config.yaml
n_experts: 80
experts_per_token: 8
hidden_act: "swiglu"
router_score: "softmax"
balance_bias: false
norm_eps: 1e-06
max_seq_len: 2048
train_tokens: 371000000
Below are experts of layer 9 (counted from 0) of a mixture-of-experts language model. Rows are named router (the router's row for the expert), gate (a neuron's input weights, with its number), up (a neuron's input weights, with its number) and show model dimensions 192-383. Each number is 500 + 50 x the weight over its row's rms, rounded and kept within 0 to 999. Numbers have three digits each.
Before each expert's rows: a language model's description of what the expert responds to. This comes from a sample of Wikipedia text that the model never trained on.

# expert 34
Coordinating and, commas. The word and joining paired adjectives, as in medical and political, plus commas, or, concessives like Despite and Although.
router:450470478556456499443511418539508461456523444473451502527424436458482460500439545425481446447482484555501529491606522557571601428407405433426522491455475516479466547444641473426482613528538504504527603485481452542575550503553521499497473451497409527526384481542437530431520567515459568555570507435449488486531511435483543465448441510530466501517452430505500570561514483554505476410496472469553401477497482490485488504555517569522518461440555551468501478405527485442483480456475442453497467609544515521399518560531567532465520488516545495559569544517508504457432467526551458504
gate0:493449499490499367526520447548475533399406506520500556389481511436542498518449524499516491518444531546482493567525511424459500483412517540491639525502525591504466484459564499519511517544432501572509566532516485563561522503438548441450568506419498531501464579483489494458492482559467472512509506477498578421460528481540515471437431386577403519492448436507583456533492475486498551372465500528561467459428463410468548463476561459520563583554545439517511463596530463528612487538471426382435540564523492463556594537487595490554494493537551544490579528498436553462524438445486478500
up0:528520564515534475494516482412491486509476496478584473540519415437492552468486414494477507434559525549492483469511564497588516505530614425540445551508526424488408558594429406548466439425512413444548438532460514524512451480539428534424522465553516459553558438561490584621496479523458455474529554481531467542478471519546459552570441588549496544503607488461514494420474513490478455468420509425429511521522439507472505559565520412522458510619528471507461567476512479568507505428494450443561498617558581461451509508518502509495522472495589465538482571518516532452417485505556495474
gate1:443409537561520538517465477493448527476549540476444494520473487399460567476517489510504453522508553541443574470541439516503440316562469539474491423497474495514464474473512438495510516500586559507546429474484463520576422513498475367392397434381502489472485505511498461476562523527519563499497445542494491590568609449533476449501548524548433554518433557562451398528498482519598527474395555489519482418485471458573570446457490584484537462508427480598534539486521498478458399527521545482432501559579433494466493492507497534497463528507513490515510540508555510485511496552460504493
up1:594455548473423533435474499564470444543546531456449565598398449478450502404503473504527480552466473490461497519435494432382501447428480537499520488505613435423553458526550493444449502519593471477530451543472539524521394443553516514509538480531380444431380554459521541520537392521488492523616427443508432450459576435511500581430449494525420578499530431433462475570452535535563492433448447496522538539505578589429479430508420539438404462484518530493502500508506427490544547546531633497525497448391561548507527578472514423433508529531492502541577593626524522512465441532495595532
gate2:493506580547521478484444449593491501500548624455551506551522599536516468382484384482537498490558580508479573531540525447510514490459463506486446462525440603518489583543512475611446521461569576437485462421481541459500516501496432557439569503437453469462409615496546399452523459455415475537457437400492542456665523570457573488470495552606473522524528434599497588451448553436482529499481528564496575514572459504546472481558547534509464524511430554508553594535558565516530483489511428479453498498437477453427474473491410545565560524448525476436488512512538555544541553441490539504
up2:456459452471504566442539516510439480537591535484479477499510503506468483484602475441449449497462481511475565545506470514579501528439570520495388604528444573588426545422442472545537514579432485463402436438542544502500505516501444509479531566426523529561483440595498503545456401553585554622537467563466494525406457470464520532545505557608425515543487564509593566484532503538489579421519463429520536486552462530462475468513496582486517481526467518504618545503516589488457526417539528490519569433404509504569504473524538524473546522386450567412535404433437480523479499423478466488
gate3:514530428556493503577409547466509496530536470530533468488548575564466483572460506526525533503483502396590552505504517578403547478523444563409529549531453454369670513475506535456420526526478549422470491521532463470478508446437512510448503511459370454510453505467477515517476423443526594560528452474447489462532597402407556454554530621480514567398422561515498535478504517578495545529526467480554532535433469478601479520386500534470486414534559573460441533564460429467427538460579627508394502587513512565495552499544564546456489488509565461473515437488458441475494539439508532463
up3:481555461482461421553531514482459589595486562518487569576537459467472521507524577524359511515508505516559558580608404558523512474447418500435498438563563541618578509459435429551496499429485394467469533391526450578534541472526427507525378514528498469426478580512562475511421412493549531571491537549490516568405558564434520520514509569479471533451554453512547428527500484503502468479507506490466453525465539451517508474512510526519509447518438592484364514477521415464501493576538605517486548488572457491521359490437505457437509483420477557509516541539484556476548533508410430430
gate4:447467489489543367421514507550493507511537508521470437589495479500419402441453492524446599461431524474553450559533554456470435518558509523460520537489509438495448456492538431507512493522499513529512486412525487488429498513496571472434470472406478568427462514501423557531477446426464544543489515499514593465494529404585437515464438451525503548458552484466468440552513581495484642591504504511581469522482492473499509478583544606508492526565570523542565464496508498509604484507541534497467487423488541496591548526520662439443474396453519490538530481493480459435525552533590458520
up4:517437487638531448523468524558450541478520390493503422585510433415485460499480520530532487519507461534533425588446482539493507382477437448537460441355604443489450549450506524518448460530491478534497454481521444528606609558512505564562486544537509610509494535461532485499549542497460498499452440513433499532453510411587501571469515504578354582577484499478512474524562580504557621566448476522450370524568485478503388522489563561444589449483454537541560570514504522503516455450656558493473547574436552501527526501514622536403479438491403497474477504569518514480511553496460544451

# expert 2
Paragraph breaks, sentence starts. Sentence-final periods followed by blank lines, plus the next article or paragraph opener, such as The, He, headings, roster codes MF, DF.
router:489565530509524520390535423532488560528567429431404447501554481476569423510510508451540454492566491509492496515461508440435403498512387526582512442499439492494481558560444478466522570514467467533500427484491505496381537461507512538446506453496437424471538523494508538523530465588437535530604505433482574492537484534538490511438560486517554430515611545583472497537496499524494540458421475446524601469502506461505427561521512437562468432427535453391421430594543472450496514481611453430475451494518453518534547509534419535470515403556527417577439485529486512444437512542478561369
gate16:438460526500575476509535539540532529436542571477485502475576499499546443552416495495487472417539461468485448497467586503497543467523456423547462378475477499414518504364419515531466534457542478507588415496457503430467538516528505532491479543455527468450573470518556550576532385509457515540619557453540429577520555614511565494440540584384583430506472489568508445463453506508517574448506472538453521515503541524548482637532533448479551428378492443388546475460592457501499456439490477499472444463509490509589518493457441594500428347523552505573491499487525549453470519456477512525
up16:484425573476475500528445475460523538492422468586517481507505522456545510493564485541403564610385510528519522488491427478472478413461467526491548581547611599527455435439503461473471461519485532459509530494513526555502402448559478508397578488421567525418515529596531431479405507586520469534559528533511543440493395539403543474558432507545459468444442495510432585425497440575462473540526570476503572482495535523584469453451501566384579561564558524591503489480535573546479519520426529392458471452590498492487465493523445475507509571479547515445441497554503407445442508420577538457
gate17:567519554464537531371506501576531570513574516451564490481471442517470506533561511488532505525582470455504494534491448552573484486541432423463449488529458511495542536516495473610588605517455515403417512503525482529470450469505468544483468483445506411530510493507581435475494429511417481452508633475392483567524530554529441512568450472406542424432545507467575427465476457553461552562618478407559481508596446507461454536533488511555491507586505466481497502528587589557599552425569551484545463535483483547486507468536480617488495543555396466628554543523521557551414498508446578403
up17:474556457484453517549445574380524423560438594479506526431523447435402395513562485579533486630486529453419567508568535523460588445442563558462518525577428554471484485500478572382433377523565426576476469443526438465469509511535490449486496490516492536437368513441519538446473518467497596568498513443460503524384496478538590543502464524515455480466497435499597554541503471492566434588515490564500464461560496400469510447501557523398463596466537564571437370539498439520478562465372531471471518554615482557520443462443515449508550496503456502457504484475464513476478450460560505521
gate18:572419498535504538402531484464526443532512464558465474454378517484576459490470436458495416491535447485469479470477507451527464442443468486577509397500571513547560522469457439523452471538443457501454469478494401581506560533450504529500450480498444458568551556406486510545558495543501487452502499446508561458523575503504378539459504496503660522529516463408491563562526429487499458545583512568458550531592468459534524512513595447515464530447433515456475439568558529377453461460643433503488479439529491495508556506444424624544414462510541575622487507489501544486532517570436537539
up18:485526538512560497494603423499473447505402467484528500372490603481475464500620551498545620509622573425505545496543491495453470498501426550497491483574600543479448551493483507550544504545486412493458545510471509501495589524405512481432573425497633494464522530490524542411511582566446619554362513467431550515487519434556566544616432477467527548539564604322462548466491556532519476492487470604526501438469575493520434536514569470529468506472445510466559552454530451573588481496514565525483441500481418477506490461503478477598443528459488436496540438539427500497460550481418505455
gate19:440476467604541491475449439475471580584464527425499565484605621523582446500537505346487467541437499480412546430604591565479527528512498457419526442531537546509521512505457491508496563525563508534446565533559446528354570564522507579431560537457437544475513521445443442595550577479481566498529578499471572523546527452463502559428501449424502607442592524441525491536528466462523490433508536473443550522485476458430561491541538459465581507479478497550496562466542511412491517493515554413561479509638624585518492489441526517469419415554609443540556486442472476502473425446487503539
up19:472556476512576557479501506505498535528490483564550474487519525494519558530471524473516461429416450369542499537523517452466479385533447503433499524451456564503602516407486535407477451495628465503509428540515532568533576475476461510542514491480470490456452534528470457586515451433532542530393428478550442529434546429570413570539506479413521509474474473495504469587565498525497482458598557493516418597550498562500523527463380506545504456498519532509564403490439490477361449386481472491491514489535563521419474547454500508516507570457425567472481495536558525455492509455483452465
gate20:465418435461475541551503431479557528451459447514613510473553495431550487578415524562598520474494562464444515466559481416499417500495424454512497542504437470491508467489496583434572415529445485423456555501529534457523564541535546535497539538429467548471553466499455479489451433518471541554519471488447553555585449462427561466539481491534532493402569566485427431482446579429520551525591462504570499458546510595527479527474531522467487418484527542490412465411501499571534549531493541460501503453428475487537421551490567536471456513448525544488427496393477520431501474486570524465
up20:482530605527482526364458450528527442472514462493564572550537504511541499557500524474607612445448527516486508562475486462470514514458551519450532499464494521562500528535477561445600449450449325426436581499560433539455465460488571432388540462512535505500504466536453476391543554545493449537532533549573497494447533425584456470503495623469512423501483590523483450435460477529515503495552495512518522501429565473627495549484394456551440516433581509557538549493491543592540536505535415446461509450562445570475372487470491520536467498514520591450565476549490513407493547530428506438

# expert 27
Commas after names. Commas and punctuation right after place, company or organization names in lists and bios, such as "Township,", "Co.,", and title words like "president".
router:465486531554458527459556452514489437519517440481505462558608465447517469394467494468496449461517436564480526414459533508480521485491534583431517531494431625514524582427405484556544579499543510506552488499523463631463533529543518500478515449503560411513347434496477533525536467522439427569529500480474465491541488405519539451560485556531462521535483558502555356565505466540435536419470460480540456489489539461496485510594541525543534463474535586484481477449574461477454528571428462679484453549521575537532529556562415519505507552526542490551557456484553525592472540625510512432
gate1:439465516466477527527522409528427492531491585447465484518497548584558475538489436432557468436598480509523479510493426511524574466459479567496513543530495338568536427472458497600531470537507522586502582474403588531533474470517499539558463489463446582450549488490469500452609484440484431445451590508441467410568532608474424437488491458424495494511472536520449562585513531472513508482529493449470428463488520525482517434502441489568522577579501531550506609519573512344479495514610586472500460534519578544521430478565479547474454519439548471486435549421501513473496447460527434536
up1:546415396593459475536513557461541512444503455600450423526500446489522511463480535398476462546468486504563504468481585477519427539535485490496438615508559460522483453483492541537545518446504605527488473474477563455607504462510508532432485556542512499474501503510483471480544459375517571473479519474487471501507404496577505530515380520467539423598524560465520473470493555478535601461470481522558546468545477473466459470532539484454437481544529429474507486578518531490540404461505474553491518522524519550547484561403539490484610483598402455489531492549421486541541515540505499548
gate2:530484560453430510490516483488577437477550490419461491498495540531521464439462455574566502445555435482514570602456508452437512503505506512498484490565451504576463564565524576488567523430460551454545501496519613430388556417526474490539562488429528504536430473580539522463533519578534571557474404577469556478588441441459501467555504454537599561462624608590519584501534485528614463481501457454547539556447491506495517446437524501427519556495543445497488420581525488467429449557418546419464448419547467463527490390537550571432498551498585519498482559539455536548501533541573489392
up2:560518447611491573562552400459476464535583571440538509480479485539402536382474506541562502457485566482486555539521542457533439453462462498467545462568521481527467476414359544558511593528488514542525464536560424537517451458554476516488516543471384547588527466431475497452384480507521532538446485416514470561469444555509536549543437547457527448539459523531474480602453468490538448552449429500496456502566528557360524520458544420541511516486462507558502454467452451465467461461558476528496445481496520527428500550355449450558439467529507523554516476490478413493510518593587480538
gate3:577555462521411436417520499479458489518462468423420588473598526442568485463438478431463510506486482423556488471474509558498526557400386474416523530464415513564498495485617516598571543485548512448443460522486517481530478480598581483513478466485520501510436553446519517469530511528454497502509454557456406441589619522422529485498533577514528495486501424493563616464482506485462518547467442430506565531451508423433485427564566506486579437546551406510511459481446474486562529482534495515515486506463496567446471554561561493547448503490480457545583473507586579448578639509508492500
up3:452500467526441591495533483442466483483498483481553514521457452564466457468507488438565527523512461593406506397458442475539406549503535390526446484531527481599515598501507586535462386478429474404489512408548479436606436533512543466491497608495366577541450508567551564563410519535477533549414517401453530507467469474469499519500462549511466487464640505419462496425511547474491547426514500464511435483575478500567599522553485616549490496525515429512508474544522530454520472490463449545507514415482451504464440442636434488429515518465382569520577519583427510563422413475438511549
gate4:451508525435491410546462574493473449478506545581527529590485485495405509540471483614364465440408515498467471501571495494485544458442540389526541555483521498546464429532565576488450490461490509416501441553513548512509485479528498481469582538489428491464520487481616524458491458566506497459444591457435529475541540467464511466533407605514568455406485459488547516588538461458454543578476429490479404442511483410497565496576505398500386499571427526405397456502437500547489555490455484525456454374581512470620506463523400473445497456573610520498470523533398485618447498571544441593
up4:441445601372483406429519525526544424561521515448494592574433502548587486493527545494517481480602424571579570488495451459460440474537551536473523495525556466526482466605549430526525450481488512432500598455442536488511508486580560346496503523541431477482465425480389538544528549484372436593515545531527409512569434472590517557491541551455512481443467516469489464457543578470484511515523558484515517428479439452438482461503521530481531466521483483579531454507542542533591574440515519507444444495530484509410539554454512529578485537499382524543423501466525492475481464473497429481
gate5:385582506447422476476476533417461536544561447419501541416466551523565461447494454517568507525538453493507549504570476506383534476587494489456450474614478525518557477575415459488562502534483473480527470500568488581448493419547593523428507471468506515527391587529545503525541506467450506603518509463449437485559576484580540374556511608441477449531486482439447512548497452569571518542466495559515509478442467377605419477458419511526468413533498507550475543518565534557425529553457629478496533509466512426522591529523489534514506560540508461476542515486634500562508496532491516414
up5:507589494443554498474542527476531545550507431481459501500450445524601533486488466494458449456532493516510501468562485446425460504524479484550426545445518417538449508542497495463570482440472509522575529480515477431556462419526463500405516539510369510552467416576497454423443462575498545450457543450519444430593534576537508454506579603471536501509537444512515517488582529489485507525493478463541446525506578503523399441510534493590493554503534479545531520461500502451482465618492530484537443483611534525563479567548415464463550476519528497547535529413501532527451510455521543575